config.yaml
d_model: 192
normalize_top_k: false
batch_tokens: [131072, 262144, 393216]
Below are experts of layer 7 (counted from 0) of a mixture-of-experts language model. Rows are named router (the router's row for the expert), gate (a neuron's input weights, with its number), up (a neuron's input weights, with its number), down (a neuron's output weights, with its number) and show model dimensions 0-191. Each number is 500 + 25 x the weight over its row's rms, rounded and kept within 0 to 999. Numbers have three digits each.
Before each expert's rows: "gets" lists some tokens that make up at least twice as much of what it gets as of all text; "comes before" lists some tokens at least twice as common just after its tokens as in all text. This comes from a sample of Wikipedia text that the model never trained on. Tokens count by the router's weight.

# expert 63
gets: " |", ";", " ·", "|", "AR", "IN"
comes before: " |", " ·", ";", "E", " JPL", " 0"
router:486492468493494546491514454490497526484525486519531486545494455510474493471467509506453505561494539478538485490518463483492544564522499466495493492518491476455500514534504496545487465514457498470495462529504499482535496497473520519473538511526476525518485489473487539483520482480486491526439504481549504486529496507506499516500493521509531471539491502452456490509501457503510499464508509492455511508489530495505542521512477498501519485485515538516486484473503535519486557522528514530513511497567520511510505519493504468511497485465494468508487451527542486496499493435476460499
gate7:512544519530521483500508468505509523493529505457477499482503511475515497472502528486517454544547498530473480490502455493460534537479500467552464543471515524479511498469491534512516526431516507500500506482525495500471489525548483473513503475555475505514487497503473558486471497507502546476495475499520478507493479516484447500476460474487491472499461513470504506525482510512511494444467540510539488522487476522538533467533464518506515479459463513518544497473497470540482545518510515513505515494533468506506507468485513538524514496500511501498480493500477456541509533486529467518
up7:518489520467508490468519460493493505534512513456490482486505486485451497479494519505501474575556496533483513476501468478463526509520502483507478532495505501490483461440480520535505512473499504496490496480511522490466514509540466497479498467535473509511466475485482575487512528514508542508484516505557508485479486508503497459467477475535494481523477530459518479527493493547517525461508513507505506497471498509501544538540462529507529487505453529522522522498474446509445541528537514506502531521520512486500501475487528530533484494462486483527499488510525449534504486518523492461
down7:534501517504491469507485508509472537557487530492528471492473481508483490493499533554508507458482497512505487519524498506477485493492496469533537471529452523476528549500518537489506494511557452497512521470486500510444496461478488470523476479499512509490484476522476543483528488514496511515498502472515515502437514470512511490517519454470476490478548440527510526492508541487504515466479480487517509496545483547458494510474458455513541525512500502503539486513525509460534510522470499518498501484492510481534522468503519477527538492557473546495472512486493440493503538508474489500
gate8:495487515534506475528501505519516486510470454512485493509517485501559528511529486512464485526518508471495516489498495520522521527465509447515523553481520479499481523510504518487504506525484538538523522516537490482467559548499475486536478468506523524507513464524508520521472509517478509482511455563495489489507511538491470522445490516512481469432511503513486515488460543476477499508463543457469495515469460487514508470504498457480490518504497478482489475498510467495513530517433492505466527498512508508528482521437462522505525491536494504557488481476479492519486492457483521531
up8:471482520524505502489515501500511511503490487519477473527489490496553529502539478494466527549552450469476499486485491511500496549487520462484512497482521462510485506485480516487471498516486483515522497514534453475472551522474481505534521475522471549511532470503536562534482508507490476463456487568511533493505520496532447510442499492508484443446499515517454534519451548487498504514498551480493488508504459493513496522500481497508501521467515521506485487507492495483514525520452499518476522514513510493516508509459511526479506449495494538552500481503525506503474493512481529525
down8:535515492526492507499485539487458496508507491475507528481514512500523510502489505524503505515458491514479519509520500556514475514500478470461505524518516470469528500504492475504477448512486449520519485516462514484495515485469507486490540472461492522543526497437513504506464532521484508528535496491453534496512501541507430471470482516493496503562434521529480473474495534529512500515535480522489487572508505495512489484548535527544469509495504474489454452506523499496515510507477496501569490472510479534480510535511450482468484512479492520488531535495487495487506535511474494489
gate9:480443492457476489487538517502527503481503519508503502513537502513500465460492515493514494516543529535478485483507504500547488521502477544520508467485492467477480505487513479529459450506472512475487486451497503540509464475483470512519529538506516469519472506538489491469496526529513482502438534515538475494509492522493476487474505468461456456520517549524497468478491509521486517517548525504531504477516516491488523462514486542471495520513501537505467508525495534471464554477520521451533485509528479481489573539523530532498478448473508493499491496482491467487485522511514502520
up9:514466466468501474503502523526546499514489513518501537493508499526476494492504499489531476497512504519478497495505505506539487508486491558532503460500474502481491493459516475551466463505482516461470489484525529563542459492488479498542515514502522436499523509542491469493451533520500503486460484536541501480502491543496508477514488460466461493503495493516514462467478509497485498536557519524546497504479509476525493473520528505517504534537476516501462513509494514504463531467506476466515441482542463508512541488490518548495489458505507482511468495475457479501507530525534474544
down9:496498484516496540492516547497492539498439530497519475449502524486477463513507498510467505566443477493484497603478461517522496533514512531537490506530512526524520520483475518499494528490485526488495488507509542502469462499491474490486512521497497465527462528513498481547476520506517481502529494505490501464483473561480519531473513460488517470526496492494484492475502476491539490490549519542519477480498493549489474505535485475491511478533539510501542502557486479471503497502466475482465516511467498495506505504480503466479510514493489504515533545478489454505495465462491479498
gate10:509509505485506496460499511508499450516499494508532471511483474493461496419483490513481537527479497497539497490487469444509501496509479508471476502524519566513508496475485533470480491515526492488446513541512492536483504474483508522508487476514519524497528535444483525540503502480527476485510496516509516494493494481528510520500536541502509492517497515517521489519518445476466443540504517491503512504493487512500477465502488503532463485487518486517485478460489509467465533553475489521507494498561554513512502509501488456521525475475501546487502507472536571492525446527485520557
up10:518509520541516479512505517525500466518504502466536495519498489480455502479489499490455554525500513520492475515494459483501476512494485472486468515508496559511505505489492514476491492541547517489450519541517441527458492440494513497497517466532538505498547536497476482518491491495499488464537491535514496529516496518509505512518498507505519499521473494505516454493526452467459476556489511491529494519492474503501504456497505472528471510466508479511503474490488499458505536527492481516484491472549527518520480497480478469543534493482498580484477535497509526513504454515464571524
down10:491515513496461505504458519492520512493475489547528496507503513530472499520500500492535534496468515521529498494509547479495512482550482497538491525528532479499517494513494497481520468564507514495499525527515447499469521475499520478491474475508536478497533454469456510512511490505501486487472505538459525468545484525455505464526491510516481410507469491494527515504491490548487436523494492514502485502508475524481454477507504447502495509520497479472526490461538507496562529507460470484480500477496514535525470497472464513543482521531554499521513494468489510512474511484468498476
gate11:460464529509513484555508506502482496521465468508499537496476498507475539504532500534445500533497490481466486479504531537512499480542507524505543506531483479479489520496511487523495498459503589506532457482520533461465475508478458512495493474507528487475482502465482518527529515475487488475484515513537529469482500518477489513527469449522535478483497494479507536506513508466495462508481504462476544488489531470551553457541538498507479525465512512465502509544507511500502530534454485504501481515509491506491498475525481448491525513479520536494507513493458460493521497491479502466
up11:483479542503509497540521511507493525510477478515531511463480462530528532478543471548473493548491504450437504486499515507510510477527498511523507505531504493496515515508514512509493486432486547496536512481521540450452471508498466516498483506521525489498493476419495503492548534460495480492476540510533530437471508506468502519445494473481543486537498502507509507502500498483476468514482499487515520481497516465511585456529518511492476498487488470475484500509489522524502544484478500531508510502524486503470484453528520455497535508485508509510501482490480490473476489500510484484
down11:500480454498523529469482524499461493517503507480509480519551496496504463468486526498541538469488462485448497493483511481540475505510509507520493489521489522516499488536553573473513460502498512476502481493456515476509521538441497505465508492540485466477522500444513507513505472471548513495533485496521520498549513475498510480509497490500485503539495496510520458502498489511509505531488533443499503514503530518488478516464431536459416459501489477525477530488551461521518493510538482513516487512515541530532523503527522485500497487490525496505509465507487508507498502514469467501
gate12:542464466487501543486488498469475501485525535497527535470493472484487480486501455507428475540543556530538515500490512494546511474471463514484490521501515535521478508501517484513540487499479496522483505523519560491487512482500522515491504507482484473462493504510503559492530525528502487503499505533512505457488535490475523462488484464471499480499490492505551524496508432523487473497523524506509543492472524510493457498498511488460485493518497498504448514540477472525504449527513516468451540474520541525475486517530512498534501503526507496497518468482528478485474466495498534446
up12:537487484509528509507492523501495504513535524505492534473494482508456482497520471497456472543521537554536534533479515488525488511466483512499484567481487535535452493475487509521552477518494460535467535517531557502517504474508488480496485502509473481448518525536489510493499515489495499494493482546488499457457488515487526495522479477480534496495484474513533543477495450519474464520498514507505515500497512497538455505516517469485477508516501500478483552513493471533527453502503510472435514456485479543500470539502510485528509486528508489481492465461493491502491444465472519494
down12:450560490481518443486484533541546514465543526508504460537482525516525463483482507512468479502533490450505508532478478516506471513500482490485436503518498477507509497544503553501467519510464481493517486520494498492528497502496482519456517475516426520491507525515477469540482483524504502475500526497489528503498523532539516524459506507528536507485498524477493477517453522504523477519454491494454469474534511506520471510484482505540524483496501493481494481492561480500496495532503504468476464548488519535482498516503473453532526530485536516493488543458520509490498509480477503498
gate13:503481483473508494495472432497493527495503522471497489524514497486508540472469488472502469451540476481484519506520489514478464449542548563506477467549505461519570485495501440485486485508511446471511529457487486527506536526519513510482498498481495460508515492500558491490504513495508511480524527492552509548527466515518520501519545478469514506503485469525548476546516479483474525503504464527510498484489490484519455532482472510517506493494481507499455547516477492473519490526514509468467539478504517501511457494495482513510523509461507481510484485527498547498509496540511492498
up13:492472473520502499486482452518506531508538448482526509533517482451486509462414502526492473483515506495509519509525494517522476478501507520510488496517530446505557515474511491474489491484474494503505483509495483484491535507519520476502466488465477485509498502487542493535508496498504514449465541458561492496524500500517503514519533440522496536505476491521533465507525486491454514471501459513518471480510519490529497536458492481500525479510472547473507498524505506517523524529516518498508505469525570535527491452451467540519521518499506507522465482513485539453516525497520469499
down13:490531450502486471516531504505473519549468494486503482510508487536472516465475511466510484523456494486490491464495496497505502449522487446497513510504474536510519506531557539510481450435494499525507485484493496494470528526503472563507475504474532493535466487526502496492504499485497523519524505528512515478515532519447512509538505537519480442496487513518556543504471491508530486524468500498512505514457513452506470528504514477474519481502479499520536464499486484531485508513520522481502486523517498493515478516458476483493526473546546458469463488492512522486471456539551513474

# expert 35
gets: " of", "-", "\n", " to", " for", " not"
comes before: " the", " by", " to", " •", " ", " as"
router:468466480493456529478547472475442513468513473521528471527520478481479485475480517485471525527506523488525464474527471487468526535524469468464506487531533483489511533524523473527472475473478534481529469521472504484507517482475529537488527525502483532528490472477510525480535471484521473523476531482526482474520513481522468484475517516518524483534523526477485487524518478543530473471517554482466519477526516538472521528477470531490477474481525512532491486481467531519473529538513531522522525528529529473475527514521516476502481485476481482521523475514546494477475481471491486478
gate1:495510514492497514521518476482499500500495467502514506474481460473459517484450513463482514511499506533537463479523504509507517485474481461489516489509518482505492493527547498533479504462509528480502490499501510490478500512467519518504468515528487498510451524485511506498530488453480451472481509471521447513516536465493461438542520505490521462493501538475504509547457445513544549504505528509502489489537509504498460490484493514534536493461550490505482468536494483471543495515489520563528552527512517547493515536497487520465481467458497454503526512519531509514472504458489483489
up1:487508492502494488538514488494506476514533470508508511475444468480455538501465520481495518482504515524534429481484521495494498472487489488494508479507545461501524494512505508526493491503512541486496488461468552472467519529466492503504478509546483495486430523507535501511529501488468493456505483494527475527519535505482460458486502521487513472485503516473529498517446458498550545499491533492484499511553532520497468482495503524491516507463548496525474451529513476485493480494521521560520544495507525548485511530482490538469501459495476496483533502508517523516452507483496514457
down1:508502484509511506494485520520491456500491476511489537525539491515484539534543462488522511538548524502528521505535510509518469500513532450516436507490473479487516477484472517457506501479508509476485536509471477503453486540539505494485460480495524525465515552495513511484488478493466494478493495466491473534501456557465523514438520520534463518529489457507525508469532498539501509500554495553495453541458537458494485509509511501497470532499500464519503541502536487513484510528485512530500448488490516484517490474515467496475483459486493535472504497502510480492527525492510514489
gate2:518488493510518489489497492483501495520454485464488497557511485504514500513530506526521459518503523490523477504469510430508542495526518499506441535479473437495489487516509433505480495506541480479473460561492493508503452456477498496460543545477488520546479487509496483512514505470559514555510471503524456511519492503546512495535514535499546506491536508499477520511483489519476449485503542517494490504481541511507506476527501480475498489506499516525528508480477458527527499537504526496496498519530478486514498480467446479461497506508496520502484465550513520505474506523487531498
up2:526509502492502495484509474489512501509454488462497491549500484505498516511527524517521450528507526488517483496475508447522538515523517517537452537480480448496488485520491448502494498511509484494483467559486495500495457469493515510451516545479498494559505485519488495510534529487546539552483460504539469511527475491538493516533521527515551494486550518491493520513490500516478465472495534488488490512483543506496486475540485486456502497513510523508519504477461453521525506555510520497489485519521466490510486461484440481460486498491487518508479457552503515506472529532475516476
down2:488503505501498456512470486520504505486441498481529501525494473498507513438513507516509500495513530502491548449536493506536486470496522523513494519476529541505478531527497534490539501491486484494461486537509446473498488501480512527484517484440532508485527496488500458478460489531463533510494512520500493540497519485542495489456498505458473497484528447474486507510514475488484468533489502457485515502541503476489528491497515477534467509501511477515464539502505508518460516522499455467539502511472460499519551517463524465503500447532507498515585493484521527468521538499480509513
gate3:479507483456465512507533502493469529510533487545524483516473493503438465474484505516459538521513519483504505480530480511509525493536484497475524513547504491509479506531534490545493472483504478512524503516455506503532570475478495477479519462505455515514499475482527490499513485459520465496477541516549491457509502503518520509465499539489533464524535526481497482501553501504495473458502497493488510487530523509471491505490469551480505471495490519518445483491493507507449554549510504507510539540531493487489525507482476508443488496485473507562527480512503547502482490507476483480
up3:465495502452498537503553479469477492487488432526507477520526492514472481459491521484485534495518507466529503473533456469512517481515483495476501508510510456496499519511518474550494483489508495480511526526458520483536518481463514494463499496495442490520477491491533515503507500464507461516459526493574524505530501509531491469469534517495522466517510506449508468537504497475497497476541490466496503512544537488499513496477461551511554477494490514512431471474479496504444529536483522502516522526506498486513517514508517499475455497472442492524538513496499505485487485500488493517
down3:476513552508523479489517534508533533517467472462506516499536473503530509533485525542506453481509478512529497466517491487519522524504462453474519498515501491517505438513516504466522477471498465507514500542514492517513462456515537492496496467470500506519525524543449465470488469519462473524476480499515528480477460517511490496534453479521512535512475506501489506459466481528537538512461526523480512521488461525518469497508504546509508478497474460471496506536498521509491512523453489509487531472514446525524479471545495514520531470462496464488515497504517499483482514461536544511
gate4:495502483510492500513499485510502511509519478483502485491468495535509510513495499475446540485526490521531449503530516509525474505493486534465495476477464493550485539515496488519524474517494511480555527568502500530511481489466516489499485492493481516511525420465504468499528513475476529511497470507539515490480475503502490468466545498477519509523496533516502531511545466508505505508532494532481492447415495481490529483513527473446512494522508530457527520489499563498541522468516488513490505532535502459499506554509537489470506495495472533503469500496471473500442498484471492499
up4:497499485511499484506510493511515526523500459474497492508473484525521496526520485485456522486551469516531482511514515516537471482495481552465484500469481496535465543507496477519503480538500510492560510571514505523495485469468520496478469520476488522510531436471496466489525511486485533510500461497526508491495478505527485459456535505483512516523511545530505526511532482502499501516512499539486478462444492500490510459505514488426502511527509529484524536511497544497537511487530487507469489524527502433504509541513509467467496490467479516507453493476463470501433505490478493509
down4:492498488539526471536488482490512540509538506501446507485504479528493483519487534493541500497525506488464505510509495504500445479490500484545546467493451508511470509526457494459505512511490443524480502514474524474487561513553503485469504499518494517509469494440500515546498519525500479517479463506486503535504530545526483525513497525508459491478480461535468489511486502452508534512496477479502542457507488512486488537505521511506453489520483533498472474526500506464498460448520535487475512502475470554504533536545535510475521504518512488496526503452488515509483506487467492451
gate5:474492466472509532509495442478478509506493521495536492505544505455490499517499502470478520535514499493523515455550442510481485546473477482481505497563482458440523513512490501514496500462514483485521505529494509519503539482482539523505532494500473513532477486464507501498523519478493486488455539502510473499514528492511566469553518484484518504504504490440491479508529506480489460479543511500479516457520547496472545492494458486517525451496482509512474497502487503471481523502498509484507518494504532481488512469529505471492513477504478496575514507549510473503484454439482499487
up5:526488464492449553489520457447500555500503509493541487507535505489511494496475499517496519524542508504513478447515456541474489497551488485485521548507507497462538466527511489530505479495494507485512515501488531512495548474521489538452506492509494508528476479497539505516503479497507529520459492501502508483530522495517502487509501535471517499533518472462481462530536490503538470479528488495476505450506546546517516510488446521541504489496509533504464495488499513497461509510524537477502528504509560461458520506504531500482484487476435513531490513542477527470462475492484477520
down5:529491436521521542471529509464495545474508505495505496528485523539501497505515485451494486519490487513500493493531496509477490538488483507507486582455525500528484503526492514495483564461470480495498519525476522510468484515493479483527479522529470459473547496505499476501463457500492464480491470548507504486480524488521464475509476489542476471510513542504536494493508477519520488534530500487467524491511508470511496456518474498488483466486488543484473506524504526482510506569456476489477502493505511481485539484531500506467534514472514510458538509459442494476544482498514540515
gate6:415511508479514487490480498515497522434492502454551531519486439515459488493509494483448474478532543535540500498499512525512500499487495512535500477478504500486484544507476499585510522481508492507469538502492544507492459475491484457525480506501500513467506497533506502536534467466530488490501477505476434504528512484507536478508489502487518488466536519475509523551521495486480515458513543480518513530499473523516548513540505462515501515511479508486515498540489510479508469521508520494477481524498475514505474478471464471509461457510509519500476516512500511460520515512489529482
up6:431517526491519487505478479518499502432485493471551527538496436517451511487511493479484467481505542520545484510485520511535521486494500522535511493492512514502476526506480496582522528478506485506469531510527524529464462484501503467523480518480486508481536505532511504498508481470515499504498465507480418513536513490526566486490499508478496497472523510488510530548486512461488523480478552482510498541530470519505551513527510448508484529512475496488485526506494497483516465520501508493492480519494483513504478469481468467500469456504476508525475498496527505454517509505472520480
down6:518470522470474526530494495498511517520488548465528500490490510484513499517486493491506503480511517474510497478495483544493466495508506437505542498501449534488512452493497499514529483544519515479462466476527448502490464507487500516501475499532508494519506460454487474485491523527520518494494502510520498498521433513479525521498455480517506514510460498469516566497468512455474507490517507528495492496489429509523519510473504547534488510526529475483511512537530507524553523538543442470500484515473527498501526516521448508535522519473540547491469505548462483526511502520504494495
gate7:513473511502501501510482504490495532490566501521474530481490506469471523515489520504473508494465493496485499511478517477451518500476536508509509503557493463462477507498472480478478537510467499494509528477501485491559505435467497522473553459523500545508480523458469531518506495524482496507490515528481465477541465509549481450488515452514511490526484499509517492498484481483505524477489491517511486485477499498503499539519519490493488509514492531563530532472524534561511497515465518537485485513487526472501562490518541487477469470461513533503543441489523507498505527503487469542
up7:529484507482494497506482508485502526512538482532484527479512503484491497523485523490482524506468506504489524514487515479453519478494516508515524489550501463469477479492450482474484520489481489519479536475510486516520520451493490525480557456532502555498475534448489527484507492531470491522485504527459458459557456497539524469501504467501495490522491502503541488505486482474515537466472495520508492493499499492486505544519513485498480509484491526568510523490501518540521494522469524535470483513470520465504576488504563478474451474453502529506540466483526486504521512518492470535
down7:488481455516489536539492505483454500547481521496509532501459495514469493492462507509502450512525503499510505524498514537463480506484488538490491462521523485523554503487474491516525505520518501523495494501479545479490523496487505492489494525497496473477526523506496490534496487516446491529533468513501487489498546511552487490528479490451528524502508545471514550492495471508497494524499466506517547485494527470444480559469521469455426507494511537515534509460497523485487500493468498514473501514487488504556529505500497471514468504521498483453490441515516520536461471477485524552

# expert 73
gets: "\n", " was", "|", " as", " became", " of"
comes before: "|", " the", "\n", "-", "The", "In"
router:470457474497455529480548473475444513467518471519527468530521480472485483475476518475474526526504527491522466476524470488472523533523470467466511479527529482493511532522525473522476476465479529481525473521474508487505516481476529535490527527508485533531496474477511529482535473474518472525478532478525477474523518481520468483475523517513525479529522525479489486523520473542530476469519541474467523483526518538472517537477471526504476472479521509534485475483470527519478529534518529524520528525526527474475533515526509476495482483477482479523526472511545501474478488478468490478
gate1:512443486530484492562492499497407460466531457480497464478508499522490500531509490501495519501544489503521532509549491527518503517524515517533509506500459530507469514484518453510527464487466504496471560491506515529506498485512508502480495485434515550537488535456504501494518523475483488498423471470476459529548529525509510501532536515513504486503476504519493528467517474478473499480493471517497437542503524473476506505495497519511515468506499496487470498528482480488500504536538509512464536516499511488521460553501483518496511500488473490514476508508481532493496502521474504500
up1:509466500513488501534499495488421471470523469486493445499516483507488492515503497515494500523550470505530529505561482532511509518550505531530512505488470526503476511494511455510512474478480499486481543481518524521536509474517488513458527479477503545566486518465523505507526517471487483518444464446478494522538534519496491510524543512518509466507482497517488515459506455481479484473519467520503465508496518483473514492497502510508521460505504505484452512520473479496501500570532538530462542514498532491518460553492464521467504507494468486514464485495492523494502501512462506491
down1:487441447491477550481486545467484466539500465516493475504494464548496504453551500539522480470510501498475482490515476453496526506526497527478517508505554508519475518479505533463474504448495431544526500502496535471512497484512535498558485499491483526512478490517490525541491503541533507494515507444506503520522529476506521466510493492535501477518556509478491513526520528511524479522474499477531533508465499499533483521484460511470485494463482469503472481522479492498480550471524481481485536499460498496491460504478485504519483523497511470491504486529535499514531467505511512519
gate2:523515500504466529530536460479507532454537473518529544501496480497489473446510535514449483509506568459506516508499478459495531530495460513497500496501501494509554552540528512495502487508484471509502473486502500512482487487485528527493555516516502484510472486455539509487539488522513495525441497509476502498506498484512438489467522515504546498505542502474480492516537457494506492478534477489496528439549514519518518511520440483481507473511516557539509489507473499536505532503479499512512513543517549462479506470504508505506495519491471487517516514487501523472467477488476477488
up2:524487515516458511537524478490483496476497496512509550513489482541498464476477523510480489496507564467504491514514484480503559515488474506516518513494472505492499545522524515493533507532503483480511471504471522505500480515521556536496526443517515516531481499434575509486515494514506488501465496497470513482480507483506457482467506527464556488516549505487477523520540468484506554498526466497502511418529492514463519491505451488483498478527467530526496529532487470485491502494508474480531527551507504477478484469509489487517464502475492486494523506521492539467513459489495483471
down2:526488500463454513509515554507460485512500494516495461511508463514495459549506487458484460519470488527507497504511451501507473541537529477518472511491509537493498495518515475490508545513507503489493526485484520574513466497477511476510501474476487500492525504510489532535540437474477493554503499492441430499489539540525510537495498491518501547507527524502530527431459493525497488479515491482512478511505511513496516501533504527500481517556494509526497488496465504476511499476498464496519481518507491483512512499474486486535479516512505454526503462449515526475562494476521501482
gate3:539473488488517506536531510514507525527476528454507478490468517508495439511532484515513488506555519505488473504491514534509483516506500521478460454505532519520453556501498497445517483488505535509511497455474511470475508503528506503512502479459502511486446489485485534506510513490504528474485504497478507466495515465438502496450470526513504503472497512493515553506531448500486516481541496489483466512504503499483495436513514549518515521497542482508437506528492500538498496515492513484532496519485481487487546505510564534494520497492486558488499503486493508490495549459533560487
up3:534466487493517518532540498503488528520475537440511460479490497510467462514539484501522518514554527500493470493505496521486485507527484530461468453521522506511457538495507492471517498497522516500534476470455499473489496498535508504521499500470490495495438477477507540488504494480495538471473472487455521462523543470464480475467494502527507488477509519496499517504523441497472514489542475498487482489518535493493504463489506548528520494513547488513440515547510501534502517536504509503532515518498503487483553541524558508502510475486497528498506514505482492485480534448535555485
down3:485485420487479518517537521473512490536491513541523478519496512471525517484484479521507533520533498504472516530479561503494512478529498541482470475512470501506516470431478450515487487483471510509519516497528489479481504516479511506550520545485504481504501503454487492535456484485532516468505525437491510483566541497531526509529492480539502539484512451517507499504483491494442482522525507464505499496489447483492514520508506515472464502480480525488494461510510501520494489516487475511536499489505511509523505531463505545532483525529511499475505456497523511493495463431466502516
gate4:529482489486441521487486483489498538526470461497534525571513494478519503482493516503489483463547497492516521495523472544490516533523491485496495505552466497520517499509490465490498491490471473514522522500455511500483508531507522531475510503537507519490471531484509495533536440506522519517490489522504465418520495494530485509484501526501514520509528506462488530493516432502549499502501504470444540540478549509505506501537485534522518492502509489491486497488504471481485509513517467510490480578530528504508469487508496484488441482491488490502479446522498511465466475465506461479
up4:536475494505451496514484483489520550522497434474503501519508481490535502485506525522497467461556515488507548500545462536477509503539495497514499517540483515509514487487504472497529515507488459526531561480462512501485519516518509512513514491538496523498469511507524488512516434479541530518505480517479459464496527520532485511480502539490494504489535473466491532473519447457527492504526472473464517547491557508508528505514488498509502497510503494500483506505498457476477503511504471536466479547516503492523489492512507468494437479487495481507472418512494493485466493474489458480
down4:498517467494514478489486519493480461503455485514506520452561496515499485485495495509463517500500501476454506527503496482435511514543524501521513544490506532518523529497464506514501514556460529483448501485502481514481494465488490535493511487524519485523511539475492483459471451485443535469525510496497494508504522562523478456469482506516478496500501522485527517508469469492485465474475494488502544479496514486490478487491507496497478519527553471458484485521488474442439478525548496490486517497505489531514478527542509538495499535479491542507521502528491515526547521537533527493
gate5:484510491486496515483536474499522515454502501527540551490546461504505491490466505502457503511514516463499516490509465516510522468498489492473528495456483510516475542512555475513431488533498479487495496547506482487527545494494542522466490519482516498477509489483502521503525431486529479497513550503477498494513483509498477489541487524503528469533550498476512480522504504524495448465553523468482509472521521539486485505507452513500520454515524502533508501486517483491478519528558511474442522547518505474502551513514484475476506449516534536512500488488465494515523499488498501468
up5:490492492507451521522537463490498500473527512546534532505545487505521488466511505513462490503507553480531474464524473500520517494546496478470511496502494492493489532521536493508463494494496505474513486546458503510507530494477523493497522507480495491493457514481502527504544456486504461516470540517528474467523510500523501481529516533514527480525543511493500481541538497510501460514566507482486518484536545516480492542469448548475521441480500494495482487483486522496455561530546492509465525524520522451494515498511514468474497468488494488554471509487484529525487493465499476489
down5:549514474465510510542490520518501491480493550490480555489464506488522516511498528507503453526459444489518502507477527497529495538492498467515492476440520528494455503466480523537484553477513480470469488523512518490504490523534534459516486458462476443465528544507484510423462511496476498490524536529477515491465509489502524487488471480492505517495544499524500556499464496482484519491521501500513500516480496492488505484503501530542454484494481487496539498534503494465496473519482534492509503470472519475544501481485511549512545496509511484526491509534517545495538479512479514499
gate6:523525472465470532513476453469508506494494472486512485525534443511507514495444531514485520553523490495504465476515474523521502500533470503490488484506478516492500539540523485509479481480477481463478456516484501513541508475471500528441520484515477516548494519480518535480554483511502452474474516485534516505533490481553486482492502510513533451520529524492485528507493470473541497463501566522468508492451530522477468546518485508510502462504510489503506491501475514505485507517516536523519503554547537500469504512503495480489484481496500484519510500519491475465439518467462494477
up6:489507508484475542509505463474486526479480474493525465542539457491476506474459547505471519524522518467513490454529472481500518498525484479492474503492524474478478521526542507502502495462474495478531493547490496494531514500474484517474524494513502522523485505443538530481542495525501455506477489517522482502515481483526492469488490540471536472541524529458437495527499492470566502487503536516486531475503500514495517511500465519512518460445516532510494478520484520494471514521509544505513509541515532485527506535559510497538490497455508456552521486511488464496459477485502499509
down6:518534521471498503501455525515514452526487498523509524484487525502475530520494510529527495457512501466442495512537513515533500523496504535500535532478502492496499490487522531540489497521525529482508484516516504505530524468510462456483487484488521513497515522503482471483466473535445584477490520482495514506478471523477480502549435528541484524472512489477499484487524535503477545545485518535490495493480489504512484486498522472481441549474509484482485492505513454519521489498469473470455520466439500484536492516462521528503511507496478476514478505469486497503534528511536499453
gate7:462501488507496519530500500528488515477502447496496496491475479496492449488529518510477486500542514505469520486489494501559498511535497543477528535484548514447501512514466510507499500470481523521498525516502477567575498466531496467463457475544512529509507514495491506473474471495480460515485446468468532484520556530506516448505497525522507450501508495493502501496496464535503510479529500502439470552476482514489492489483510546548494469520469504503516487497507519478506503532512518493465501497502480516499490526504483461522464532516488519553496470493499555498486524518477482483
up7:465514478493502517538496493531497498476510473484505510494448489467502443476539514516487483498534516513481528485499487494551504507529494533477528527474536508451487530504465503485492508444494534517496522492511499531544497469555507474455470460541517538509506512497495510487491502497475465550485473460455527485519546511494507461500477519524500441510506493482512504503503442538495497471545496507437485533465504523487497484479509556573506465511488516498498487494494508471507511532517515478465515507487499503507497539489479481521474519527477525553486477486491547499505533502484495484
down7:494474486525532506515507474480478538537489480494505500488477464499501481517502536478520461482493514486471478464489499500534474547481508525505504463495518504512516523489480469472538502506545501527531489517476535507520511450489478461526447524481485544498509504507504568542445468496450471489529497482517473534493530529492476505503495513527533523531483506463569493497510502475519492532452483530499507481471486518491520501523546492507430478480454505528474496525492523539494495525479516521510492464490521528558504479471478482495495522530515512530530466515516521479525477466489507458